config.yaml
experts_per_token: 4
router_cosine_scale: 10.0
init_std_router: 0.0101
lr: 0.00512
Below are experts of layer 7 (counted from 0) of a mixture-of-experts language model. Rows are named up (a neuron's input weights, with its number), down (a neuron's output weights, with its number) and show model dimensions 0-191. Each number is 500 + 25 x the weight over its row's rms, rounded and kept within 0 to 999. Numbers have three digits each.
Before each expert's rows: a language model's description of what the expert responds to. This comes from a sample of Wikipedia text that the model never trained on.

# expert 9
It responds to: Closing parentheses, braces and brackets ending dates or notes, e.g. (1932), (2011), plus table cell separators and words like States, million.
up0:497547508491560478526510495515503475514538495504475500476460463463515519506528442512476494497519508470498505531451482519505502512483479508545497548481451469529484475473559502468468509521531465529518503461500550493496457478509547482546485495494521490486525505490484476457476508482519511489457485529491519498488518478495470480509487508501503482514500517507527539515540469487501479462511540510529488524500518513511497466531546530546545495480468522476494494543460526477480498484541504499492526504536502543509464496491495514479517479466478505493460474481498546514560510482484522471
down0:473467469493504511511481510513480530510483534484494488495552475492516475487523479555484522497527479484495519490523518517507499536554481527496516493481521473494493491484524514518472531496517469515523498501501512511507506530517495483425453452471509482498496488536487500556506471514472472524456509472470527540485530522503474502501537495477515503467462478515495515470498507547514495508512489517472476466473494477498512472479509489453515577449504510479493485537540527484541472466522461486519535458499490550526500485459485524443499510561530500494535473516487493483520484478527496489
up1:491464517481459524550486545468542449514531515516530490538546476483485498485526488499514495537485521509472521521432496497493510497467521494500488527530507519525504549540437516519517495519505473526488538492475532479488509499491479512487511507519525483499461531520501530512480520488512501509534481488516501489494518508488534499476504540512526456482505447482485475485510437519491489537519513486465506453519486490541501491452463484491440525492477422519473527492508491528496520511507501462498477536457528491499513493460487485493497549512489446545500484487495501504492514479508477503
down1:492540529521503490492532533477473493502499530504483538486488540533517530483537461496488485491476510501526487450460485472477462478519475496500504541516493462537521530507498494513516489462472485489472455508504533466465521476475500520524488491481498492532553482520532564492512469493472528534489530450482446526488445505500510428495468515484440519555524504493478483512483476492529512508474538519495502520571485487481513480515489493497523510467511533470501526486502468535501528485538510518489508472478525523521505507500481477498527456496488525523522492482515502513555492490505511497
up2:535519509499507513524539534427525482510465494493491449476469517508498524464514500518514466505442489495476463481516556491514523467514504526491477447534462499517481504546504503487498473508531487522565519498498493471505495537484510478502514520512522483510506496499474473473523485492488460437490540516516482513508482486523485504536457505491442491473488474518517492549493473464529509480523460474468526497453477515493528540502486507506474474503499514545535486504482523476522510524481477514484537509487531557454479483483514543471519491517475511488517498514487513511502520502536557483
down2:487523481445507496446481501509497517486471483483503499521524524485486497486515487475518519541539495529496500451549519479463517461485472495531502464498487492535494519500527492506518504439486524474504504501509512498498470537501461451519482529557545513477496527512524512504535496510538445461508526504448472495461486476502518481488544474521489482528472466526543500514503485482525502478527473476447493504491483486492513538508510461511493467514465537463498508521551496476542466514514528504495482472463488522496492493478466509463520520483491488494538560465496514506491480489478437527
up3:488526484526467499558530468506488523493490472485472479504497548487488505478518492512523449537521543471490505536490495465510535476477491545528460470520514475487490470513526485529506509503491507539552540485498507491459518512540476449516523504522548489484497483518488481494487497508506513461500490498494507532553494520533529484507491531531502500520489484494469490476528511444487520478516485533497533490468472480506528469525511524465472439477513471523504476562491545498489521511505487512461490471507481524462522473447515511525457491492486452504476502480501503484507521476540513564
down3:510461471506491511474524520529525490530499527513509495503520516506465501516542495450551491544494458505473458491509536493501509550486488478479505484441444492531470490462518537501508482479520551548504489530555473487514534512518492517511481487538512508518535484480497534492508491536491501482506492475498452464498509471499515552508550504509455534495503473494486469470470500510505523496496487478486500442492455478499494511458502467497521457503495541536497478483513506480516503502497510537453515552514451524495501480527472494494488505541454514473481524522497512518497535473546511519

# expert 7
It responds to: First capital letter or syllable of a split word, mostly proper names and titles, such as H, F, Se, M(astectomy), C(ranbrook).
up0:521511485527435513510461489493539453479503450549561507504508459510457513493464495514506475486498541504510471499474486542523504494486473507541512497530506464480496470482533464496458461534518495491482494496521493481534452540513494512517522489481542524511458454497529482506494480522485506519517466489525480515471488522528485487472510480491473497502527471530505511477503532493484482479545517472502520532432476525506501504530494464502526487510521447540492562504458501467489504501510495523508540495502511489470497497465458530482504553473487493478521493482484524482530509465487539522
down0:487452533484501525526509476544539495523501498503517528489516492477532505464519498542516487453533562483497507537493530500505491532506525464458527534500488482518474509503485522438505469502472508476441529528502504480522516504514510480554498444529477485454483492475510495518552465508519505506460492512546475489507505500497536540474516512463564486485511527536507454515514509522510511484508502510531491471508491519489495537500451482513512484512500488489495516517521541504453503506496505503471496538473452528482464531532491484463505494484499525474519519509460483482508508462509562470
up1:454484492475490520539519492483489479490488529548500473488512530514503496467483492505506483541489530507529512514507493519477534474546483503506544450500485475471505487485533470546485489494490473494480527495524471472485505491486498502492507530498505476482525503499503470552455521506514534472483491540486546570494550516501496536551481506467516469499473508467494510524478509454537490480524554521523491534494486531529494480513479523540516502506482489529481494508498563490475496453451464551496513502474522492503512494489485513476466540474507501551462506476559502481503544485463486481
down1:518532515527504493495468538560507460514508509501500547519516520475494519545527468518522476518484484478499501451472518527503488509503506499504535475493488498490491502477478513477456481493552496550480487496509477483490485557439493496492514466518489513473508496523522498494517495521504449538471490495496520466509494489470531499544495524478525456511476501497475489487459524504484527551516545501519526527502471523518507534560505494515532477467510484520463529532500560489468507506514470518513554511489504510506523518528516496524491495472523510517465557505431512546515489480498554532
up2:497515470507505566547520534544542518495553472519529505530519480487480458478516474467545536493487526481528511535471486515513471491557453485489479512501499523502510496505510490506488478511437497482479469522528509518493472481493536509501463500492513484505490478461513482498489503476473522478489506506536478469453547509484474486497507489467519512512511505461471515500521510465487503457475517486498485512469452506515529492491543492467497499500513470533529514505503529478489515459548483489536505462506535478508453543505491526458484553550496502526492507526516457508531514531448476505
down2:555450479484505522443473490455493534493523508521504497539488493493537509485454468497488504531520463437483506531515527534496507479468515500465524501488529527527496494481508491505460487468461535516512502490472543521569521489534503493476465476471497479445548507528511505478534510497522494536507509498491503454471499453456558439498504486521520501508484536485497496511516475477513551486516501535528521457514506504517451528474487543493511491482482513513502517522518484487508487512532488498451516494523480486507507534504517480512475521489516499489531494471514477535551509513496532510
up3:467511459466480513532487519503523499497409481436505458459506528501498512492504545493517513541481518454531537533511518534508482501507526529512472514530498472502477465497520480484493508517531516512500481482519529552519533523465494499469510492501542513531506483518516505508501503499511504489487488511541505475461515513536467524551531545523527552501517501517441538507490458518493515468499509486500513517443517462494491508494471520486463480499448498507491494504479495454487535547507514516487498468508486510497527456492541490510478480480495491452502526463489543466528521486487491507
down3:519490517494461519482491539486506471558511501501542486480475514512446491497489494495477525478527519494509506527500489522545523476518495495497459492484469500473498510414494508535490490525495493457550495516499525516540523526512474532494526524484500476535509492523510497542470475515493477505496511550527531518564518497448529559507482513517534524484516477481477529502495513478458507471515455479515453506484496510509486530524451463500500469461466534492509491455491444538527514504499542463469515492507464500537498531498504528481480485532492496492498500493467513524486504513495541537

# expert 26
It responds to: Uppercase letter pieces inside acronyms, codes and formulas, e.g. T-N-P, Co, 28S, road numbers like R709, NQ.
up1:483517475527533533465534464491495467481496507478484541510511502499467463535483484494481510482462520492525471478503475516428533502485499509533465510473483520473488449525499503495503490505467540470506488502520493512508480489487532534510550500474533472536511474552512508489503522496525470487512513469494485500533466522472521451477520457552477455492520522495553468480490479504481496446487525524473528492485484516512500522489497509469511552466486536493523453539448495489482498536537501481499483489503506497532516521508477485476510501545516538495533493531513494501469519560468495462
down1:502479488530457555468534478497514503478520490464483487491526483490491471513533493464520510462488494486499490511482527521467528494464528509520509489492507503550500466500482523469493478536462492465540514546455494506431534514479461539501511501509489478539480492494481496508508503482552508565531481484502497538515512540553554467486471499555544501489478491521534489506471506503508485467489483481534447519470470517533509510484458478477477548482508514549526509488515465491501494522491493549502522501513488484500468533489510482508473498517467481481486508506541479482470514540517470494
up2:464502490510523538481473491504507505512458481466523483476490528483498494498509526474477482519527521573485474484513490520533492493529479489528499488496486483454490547483490501451466503503535503478496473492502474530443514534488549549517556491530511523464501484501468529486454513481538468484539518540507514520549510486496525520506501480496518474501530492460499477467482504458496531513548543502456523560492484483482520499469490532507501532519445472499531532485524510535483474481486526525509499508500517487507497495507497483517518512524533503487527514460414493510519481474490489509
down2:475473517487499523500525525490516490514501517546497504505512502525487502473486477537509494477532470468517480513498512487506487547520540498453484518502509528526511498451522477495479519472487500529529459517489502442530487482503497433461518504480528455532514521489540483472483511532480505518519480522528461499478455504476559478524487485486535512494511523526477488527460490480532492560513495539522527517532509502504534492496518494523543481496506512535513517468519514497467544508507557446480544494471489485525494500522485502482441523507478525474473465490492524489430504500494467460
up3:485494480445509521528534496484494519465525474436548509461500543546547516495510505464502477505486496489462523512450504511547493495500515529500492467519475503489492513537501502513465500553515535432455459547496460508477488501483512490561519486510503459491490530522506524510487522496479510464511474536506466489527502484525517533489515495523501476513512468495518498546485485434522481487516477493468500452475528489489485503485519515508489503513523444464491493483498495513505536491464528533517530479504517506526452491471469521506491518512514520497516472476522499458520550465526503504
down3:482506502500506511500458506497486486513506505509503522488522500541502454498499493510480491492536513540498460467497530489465426514505547502472509476537464526508524500506494491521505548486450523496521516505488534463523504551507497487502475516525547471459516503473520474453517486540461428502513493488531507479519469483478502503438477475475509521489539477462518479538497513459511539513498480539528453445488478491505521497539528550497488494482515530479489519505479537518494462498528511507444501480494494471497436486513516491503490504505468501487497473467470518534456496492482510498
up4:522500512533527490490454529502503502466492474499524501462506512430484495511546479505468474500541517462439499473530498472561495521531452535474500459471486486502508516493540490519512530524524472483493544515525509492545498495495510517455497498516488479527469510548531504468522514532505524522485512502519477508515456487454496486506497547513471513499489494503446466529510514502478479489509521483479523551494496484484530467515541487499475533455484500547507485481496518459515459516485523532535444485478511510506541478508482507543466552540495505498483483514520501527526506515485505483
down4:509524532494472499508535495551448484499479500474536507506489500481530594516518484501518488555515492500488489499472474512483516487477497481475550524482493515494480529485490468484506499494491524496483543501505445499514521531507426504537524510542497484508486509475481500509536480517449494495461496508482533465541505490487502477471511492483496514475502522523463507485473506493512538480480518491483489547530484498476503547551515484503458443516468466511496525488484513513500502474485480493451478512474466471503495486499522511497493532428488534487507481482493497491451507452561503519

# expert 50
It responds to: Middle pieces of lowercase words split after an initial letter piece, e.g. p-ne-umonia, pic-nic, he-ct-ares, marg-inalized, plus number fragments.
up1:486521521517466490516524547509486465474453439495527501512488528491513497505505506458494497510527536481520538481510481526525536495506507489548431503522506524520487532525479483497484462526495534510476506497509487522470509496491484483477516465483527478513493485521492454537541523474523519482460486499536510505433529473498435517507528545504476478472485491474526494491527473532484501465465501472525510467539479508493549483506490474539512522541481506506505485491473480455506489477500495507518548467476449473478507482511506508477505487497506513496447536567514534525480488491513525525
down1:505451528525480494507521539500492485483520458515523489469515508480505498523482508474501484510517490464487501490491421488478511510506437503508484497540438530513487479478486512580456457522455482485507548485543488531469463506495497535528470511511534513464541482492500478490497486487474543495471493487519505485501532504485522481498485506486522489493515490470488512494498453505469510509470486530489482462505476529519495527479491525485533501459482554481512491480464555483484506464519482507553488447500474509540484463540528546507536494517474502495505535499519497500499483498520528536
up2:504514513480534541510495513492565501506481520469500515458539511498517541531518434480473442497457478522494478486475525494499510478439492513510518525530511467538464503526506495495486504508478475523494443488486502506485518495527500468539515499431507471483488479519525512497520499459497523479495473531513504535516516519512476540518529469474506513528505496501475539490493459538476494497490466496512474503517559542478525503505504506498472564511479485492464514547536451532497522480510514487482477489457473480457542524480515444490513488497513476504524478488502480477513482473486481511
down2:467494499486490499476509487477496517494491494537527521477510444519488505513498480505469487453473486517484524506461492506492486497535498490432514523499525488492553520493513489536476503457503504487473550441526455527454514462480529513508541518482496493476491476470494508491501499488487497497513487530534530481518540434492515490496509474509544521468544449469502539481475551498479509514499490497513561514531527513520488453501526493501462494537533512512525505511528469529531480482499485490527464538483473491513461466503488553561513533533495535531518497504493481478511485514469516507
up3:491501497500506488441480539541512517475538502494520470545525501485521534482521446490529540485507512530464508462484493493518533530518527524471488511467508535521479531510496500467511530508477533508505490522492427488522509515482475474486498515475468478467459510494540530487524523530501530494480478524510504505471502519434495517520556505498510475499482482527515512528518506500535472517536502500518474499482500495469446524493475548484541524491545470516497503454531480535518488479507491469492527518465496496471544517506531471559527510557501540509472471517523482523471478500493500495
down3:447512524491463445476496494514495509507505512534467491517503528474524476477514499545523509543547541485513473478512477459536505481523523481496484517514506526502530504476472438509488490508492524534506508511549476531488508494454487475462495516493553507444480530498501498514530508522533508490524531468443502453491476462539504495492500448538500477473519520510528473454486482529514505496487531538481520480485556465511488522531505520499526492497537513544513524501544478548492496483506500478527546505534515488521534493494486499520546452497510506490482477482509480531509537519496511488
up4:497512530478519515491465492531532453449495497469510479504511521512492498484475497537534520461471522478515507499524489475496498458534523502488467443505523501520527446483476463493512494530501506467504492499500502486471496552474457486482458499493475495445514449554452496544511535468489481522486457550486490467446531533506498505496495523488485504454516502536493523530513490501534450491471517468496525486508510508516544468508435501453504518534494507487500484464484477542495537492460511526518493511460482518488492479521515470539506517516494495510476492489522528481533468482503509499
down4:502493501476522458539550479511537501507473486486483469486500498514472528518557517524513459467512506465487535470541536462497497489549540506531467497510490504530525518547545537524477525524486494478476521484492508479486536468534545480483512468521524449486485526490496450507474488519486474496493485503470454508523457493522526487563511522517498523491491482525489477489507504507489480487510494487536502499481516551519499496504518492481512469513539507504553453483508487538537461491474532514474487513525498526481506499500460434534490495516456499542469482474470511496521482525486494536

# expert 30
It responds to: Articles and determiners starting a noun phrase, often after a comma or period, such as a, an, the, this, another, same, new.
up1:486486475450501517503488502494556488508480495493504511465507474547505545482489531501498543485513500495511480502467517534492477492483522507482473426473489477508443500474467486454468509531493460517517510512516501529527531484513542507472534485505510480499520513468498505447478494477464495525469532473505478549531521513465485512522509467515488517531454482521510484498495493438472476503453525507520537505523498467463540483480511486486456488488486441532465520483480517555499495504532467518526515532467498473500543514456517507495529508477465538493473479517475474506506495499514499540
down1:520498474520518490465506478504475461511488526527516504533446525532464489453464542483503474499546453492506502481514528580485512498486453504514500519490484503520432531496515529459485473461510499521482494516465518521492500474493538492494481457496485488509530476510497465479491526496490505533535498486488504488546539466471480497527507490516482571499501511487483502476430493495459475506514531477503502487493531552471523488491501472491475467462533503538467507492466500518520481509509486487533511525527499498521482479494508462480484468499453475517487465490484541505494500516456487457
up2:482505494492474555481522540480521474472477502492551514580554552531485478475484466488488535474453491457500492486528527499527484544482511528491511495491498534503502489505495504497470474512497465532511518535484497510507518493470474519512487484476487524553489502510464480484485476535481505519505505511474492506486527492507499449496508484476495504453546530485517529522481506517501491544485486480510522499516457529499492484544503490539549488469532500494505528534496503513493499499540460484435468488487533480476523476516540528481493522465449479462491472529475476499490436494518534489
down2:529507543499506501499490518487482488538515517480458509454549525452546504526475478535498506470479504489511430476504499497488512523476509524488515485462453483555521501524538501530488495465543516511470515503471502489470532509511466456497534496453515491481505508499499510488473545524502493463511509480500503492480497507479537507531501478473472476514495501505489513466505508519501481457443502479505461469457471490513522514508504491489504465465545468495488491528514540513514470507513561528494500545515502519471520527472502540490524491552528443527484516512499493529511499485514580510
up3:502461534530506499514490506497497505511494509483509521501424530476504470483448514478495543453513498499477518510502476487486530451515469469482506520458491481490504483481524526474481495531488511498536506481509500466518500485504499487473470530522494519471500516499524550494550470474482476496490487494484490470529479522453499469529483534519478509472461502507542466478501525508472526480468483519464481552502511538477516468454534503502526483465541480532502496527514503465548495521521509456520501450484506497464483521472550497516508513475529508548449516504496510494506557485538472446
down3:456520546542453493509480478525524496444511498499522520512560499427475505536486482526549490499500494517474505507487468501461509536466500521467519500482512555489491467482543495506477512485462473511495543505482479498488488515465484490469508496458504493489534523518514505454445507532503526500483539491490489443512531532488500492435493505480515465493496545498548513498517456487497492492478503492472458518514497505491478502506483511494524508538486519508517459526462503478462480498530470519496500546496489488497458515471520504481568497497500487541489489497501469496529517510454529507
up4:501484492501504503521497500493533492515467471552484494526451467479514563497496530483475506488460499542505485504514571470531482533510526456474494529515506484463518474487449461522465485465473501528503525503490500480493475486532544443510483534518509516508466523531499488489489503502448527530507498481464483541494536511513489466482489489510476499547521510496500475492483445511490518512483481497511488502509533489505514507500517468497511471510505502476530521474500501470489559505517508472529512480513501491481517525514446509515509508494533489560478432535486468482497486432549467498
down4:498438545521448540517506487515489499537492493512465469479495481549520519541506501548496518493450519476502522504521490474513487522502463455462492521497522498461489496454489501491508501475487539495466522527510456513486558541465543488515531475496518529480494528495500532473453532555505506482472445474521493538533511483476515464478500552545489481471513509495440451473519491529492505507494499503514497469500528495494528550502539498534510503453495490511545527504497523512490502502476503496521473499502483481497503503460504486496465530498508526534526488545477509508483487488494532490

# expert 39
It responds to: Function words and quantifiers in descriptive sentences, especially after "one of", such as several, many, most, three, of, a, and "See" in See also headings.
up0:508430518516477504518536494542490511541523462495508482489530514465509472524480499478514515505495527529472497485517525510526525499475482478481543469481491537483491477513478500457471482465546471504558513548457501556489496494471502524507481486516504524482486530509510473479503466445495537494505493512504503479517482483494483514503473461436563495509510495500520541537508502523520479528474493484511473530487493491482475444513492494550469450534515506500488489516460545500495530559536498510506485493512483505504537500498499505503486518549476488509507470523510451484495486456456475472
down0:503514485480495473495469509540503518526486503499501449507456507521494523508492529519447482478491519491485502477493489493450470517470514492486535465521494518485485512483536522509487507478500485452497461522517526452504515463527513552488543488512476504527468462529490469490507519555500477485480488519499498560459523474526518502513484481510496505456508510495504530506511545505483431521522493535522480452478519542525537491490499549488495504482513521474442479562492488504499494475479471531515505490478522523491530486510467510500520500502460521446505489476513537535464488514541441467
up1:543500491502513495494510515501502472493470468462550556485511520503546460458443512440497537506501521552530513507500530496529536504538500517511529506497530497434520514469468498524496540478524489513499460502512504517467518461487528553510490521497508508461507493484507485494479477513503537529494510504480537476513534455504505520474516487534516485500513485487516485496494517495510568554517509503487489492490515499496473505526530494509519460475547499525484469524505485521474540472486538513484489474469504477536578511511492518497474481500491542507511451490516511512492489509485499428
down1:531498521508464487500549500472479491529473471473530535516423522495562495474466518515469502501472454482461482487529487525489495485477473500470513512512459461498517512513501519507497512543450505511484525457487523507505479485511498554498453527466505508550536524475479506497474500463551536468519524493475549472487511518489527554529501476483474499495484502473498512495473443556520517492500497490523533500532506516493496499538488465507480458504483483519484474515504525489510558534499484475504495526545516451520521534520500511524487501467503487485470487503523521524523524520505490496
up2:499465464457559476483530494529514483490543480497515522523515504553498486476499517507539487476489519550521488492506534503489508507492513475508502486502453475490502523506498498493516492514478545515523513525477530456498508487488502497464511477514482515471512509479453516469498474510482464507487458498496528510477514501451527550489499471486480491532537528480508479496540509520483489542517492530479529502534557546486471498505484496503550497468484492477485510495530543538462480534479482530504502557439478496440448511526499520500471521484460513509488523506458440493507462500526498470
down2:473497486508525552472468520493481484528500493508477499489487514503501559452538502529554503507490471469485524504514449521464466505491527506486486503504480518475471505520446503508524516494506533485572491478527584523480516546515476513532467495489517489505504539512504512476484524493509510469510522491566474476515518483448511510517467487513495527535532451466484477476493487493513514506519468502491510542472494519520487520485489512499504537478501482493485480490502538540527482511531455493527493531503524445532528473507479491520444484487519472546499499478493563496515495510511511485
up3:548449487472482430503528563522505494495476489507475510467521539471481518489502508485483555474486531537506531452544512519506478490505541483509518476496479535489470522480520499496512519501497500495474516505494519497474493479454522521483497447490492488538533486486483535544443512508519493533508536509496521515475485503503480501447502523493492499468503518493510475476507502516508500506487534505492467507550486517516505456477471477463490487483472562471510498540436493447454504501532518501470515477517540487482500516466481480520486499469510548532462463488534470488481511493518499499
down3:480546457521477479501512493543497505489501493509497514520487499484486519547525509516502516484465522479526511533495492503480495497500551483523466498530522531494516505465513534522541458519516488536496485530458472471493531492516470481529491491521504439532484520514519474502500508444521525466469481523509504538506524497508486480469526516434458517507535456494510495525424540525530484522471507536528512475508518487476477529511492486459532490499520513515471509566476466464477507504526489544531497517508503448481510471537512503492471467478486466522521499497491524508473541533513505470

# expert 63
It responds to: Opening letters or pieces of capitalized words at line or cell starts, like C-at-anzaro, Bal-anchine, Juan, San, plus "medal" after Gold.
up0:520467527470479458505583500519498487470525491510487500524529486508495492506519534475534502475515470523436468558481549487502514514509506511550497506476508486489504525533520487514510491531534488485496492477478526499493490499519494523489503520477454494481554546487503483475458483528467492526489474514529521539501488531480480509477489532545508489508479495504494502483507489499492499502514527471540539505498505524554540505514462510484488495461512495531515538510468508504491501481483523529476494484499516461538494532509515514506545534524482519515474566496470485558537466525428467504
down0:505536495474508487438520442538522500494489498488515490558475483510491527503477493538499540514513483494473466543441496507512496487478483471476484513446509479526505516528503524467535499505527507463490505474486426511513493482559477482492488470546559498471490522487520470467534531490501488499477486531476509470541513486491505498508488488538495487523487499501528524530503483539475514510524531494458523499490496497494492471535463525514461521518545515527503504490532471484503535492512520484484544496487559514506502554533528555541493496477465525534529490499501492493513521522523493512
up1:495516505473511531459477504530439504497506498534547490498500469454513468467497483507512499498482521471497472517446495487473509510486470514505490474545509531515521516560482496495460515550519522507493524485505492511471505474531563497467472454448546509507504489498552477513511547511502522522520496474529466494460484486471455515483486476520533516520500452507544513500515504519465503524503437488473507493504498481515455495489565527484471548504513483502527524492502491525479497492532483520522506477506500533481448531520471462533507504497517500480479508515502498481534445489510499530
down1:456488509550463508520470427533475511544491499519529534512487539469453493506513465515495517493455477519516512467481516451513523509467532513510474534512465503489492506538505498415519473486517515525474478477516493480493471496492513489530435503440509499507514481496506506498503527505475484438505518496514553505497495489530451496493493535488529542447514509539523478484486473494527490503508493485517460501484475500512497499504534528527504476512509476510466453483489535483479479473526515509517472499468493508514530462516485460481532500471509509508554497491485472470485487493494521467
up2:501540480499530529476513526513516502469491467543475514455542474488479492478503483495489527505499500480514470484445529458437502564498509472515547520500542495514467471468531523484482532512469506492517507485522479522447518486525503486500504444493465501490499509512514520498462546508465538529473486476509480491508485474472509503473493506516458501507514476527463500513497465515500520499540487476521511503461493474512524473505545465486486487492548486499488470469479468525537445497513444529491476498498507535458523496476507497517515529519453574479469503490479501469480519505508518512
down2:521506585519495468485516497527459505466496457533526480556495528502516480518513462476536477540517459478503496508509509464452490490435458529505512517521516491484493508537505512539468502497504470467491522500491518455490451500481466481510509552513509489516535494527515484525480478533516523501502528516469515515503501522517483518498500541514510495502482518467489487474487548494534450469529458470503526491497533530543530531521473518467454475537508508503510492499466552528515496500481571472533535528491467458488495493484512510489499513477509484539504510508518498515506494504499479487
up3:542468455490496487469499468534489476490536498485480480502487491494479484514517489508518524475525474500524526507476506500471470479530546513460503492492483513516540488504495478495467474468512507510522489522502477496483501497504516556485465481496512490481502453548486490545517490468531456567524539456488527442434489468498453517482465491508517491492523487452523449513541474484504494523491478475482488476472520485502490481510467465507449490511533522464491503492495490492516525512492460457472500564463513486483535509498524488502503503513541509544509519485504509539482484526552482533
down3:502515509468456472517491443490488544503507458475525502501473472473501468552455489518525475471455522451473520470540518516520460488522506507484523476467529491506521473484484532538508507437521498514496524474503505535493515486453496477495541467498559496496489489520480511504475472455508489518464485502514503465503479507472479575459554521529501485456510468494548529475487490501501476480509458506466524505487501472477457485483485478482466495491528507493514490500460507503523437500530488505502465499510483495484499497476514485499498529494558483533499544518512510514526509493487499516

# expert 18
It responds to: Single capital letters that begin a name, abbreviation or code, often after a pipe or parenthesis, such as D in Devery, P, K-gun.
up0:496495516511499509485492528491498506537516538463526527515474465481474514503504517481453524566503483485484490520509488515513544545489483546523494467460507518480499521536501552458477544492485499501527509517488510510486455467524468503487520498529509503492452561526492524463470472521486521498512506459522508525494566476467489525500449523495469504463475463510497549517453518488496481475486486542524523487456504517518507496512552491507499548500490486500530515521488479492500506483481509501525476470538488492521497521512519564551484491518485533522511507483538475506507538558494515517
down0:506492512488527479436479514487545531505521473444475477530546491480491481514517477504483503569491518516528490509442521536523491505489558514482501510508489509508506543510511504464510534478495454475536517504479537451467473483516481525503483496483516531482484478498524467497523508464511487492469509486498462507488481506536504516458481510491500534508483514485516494501558458496485510557491471549512543475485507497471444511498447533485503455507520519512508467536498516470475515466520496509501492469518526452519501525502490501571504498493496482467466543527517511523500512480500477513
up1:502468481484500464502523517565541529474495541490474485512457531456476511517486489506463501497484503472529475507504531512502442529527500498509511485479501449514465493516505453524553519457530462464499518513516505529496511508511456488483496466553508485478530520483498484479483521491480515536517493477529494509503518517541491506528550487533456458452488473542511492512483489503488475449530542488500496492515512453504504481474515485498483503548476509521524539537466480522543493481478459498475461518505504487515472522460511498500497466502493527521513476496455450499508509519543511472
down1:510519484433458502537496494475497496432474543523495515500515510484486486482481525518451489491506517483518497497509509500486493490444474512530487463505477548509455477499502521518518464472503537517492489529464494501532528560523440516486569458497491478481500540499464492517536452514487518501501454474460498524521507477547518502509526538475503493478485475539498481506499551458485499490534499519474512551489514513496534492502512504534515474510521483489497512506488482493474529494502524486512486532517511560519488521481479523492455531464535499483495482467470521538495473472474507500
up2:517503478471504508527498488465504503496476551532556473497509549515483491539502508504502506521508477528498489514508473446496450531526512559541537482512538529531506491524499498488512512530500504550474538491516452455475479494506499525455491497499477508488520521505545504483531513498525478463481506474515478509484487487507504504506511485472479524515500491504488524469501505472509481475569490554473518531487538467534527468485496502514550492533486495500542492448473536481452484518511519494487510501503449513537500507515550499509528549513546534477493513496449512506475550488505526517
down2:502469485526495470498494481482527532448484543547518493498513516522489491529509457483542540507468545480502485492518532476508440498510484453505473458494514514472521533506531496527503528549506493529524486466517522534510507493492491514499500494528543468429492481490514492498454487496480505527490527494512500518470510462469524494477547468486510482487507526533532538506523485518465475522533501471489506549513504485509530463472489481487456482501545510504527536485529576476511507505493470481518528517484523470471503464522490464496485512540490530492518473483449477532499464498515526504
up3:488504494484507481485471483519487502513501497522498484532543520516502500519501456492533494543514493486552468508449492509501519448498509515499492493478502454524491483469468525483513507463515503461496472527490525466468502483460495497476522494530514540517476506511534459521516479484474448529461476500477508478453545487507513564496508498503511501525509495503503433463480505515511532500512523511489504498510487540523443498504499454480493522517554497513474438531538506495526515501504528534535462509497503506470560507477467537489499475540452485489473517469525473475546527494479509462
down3:462439532519517519498454567492476492512528529523514482470496522484483538487487471523501504524483487542534475534445490478488503509486486532492520518542559510507481514513502489511559493520465476518425516480493473452554495544529494512506521491473469487491512497504499506542522478558463493492516487514493517506451547488495488491484512454483500541508500486528528469542486502506504523506499478524496503494522486510527502493496489509495494473456501497466531478541528515522523507501504484506473504482485510516498549513474498441511507527480499479548535453517468509500514491522522490469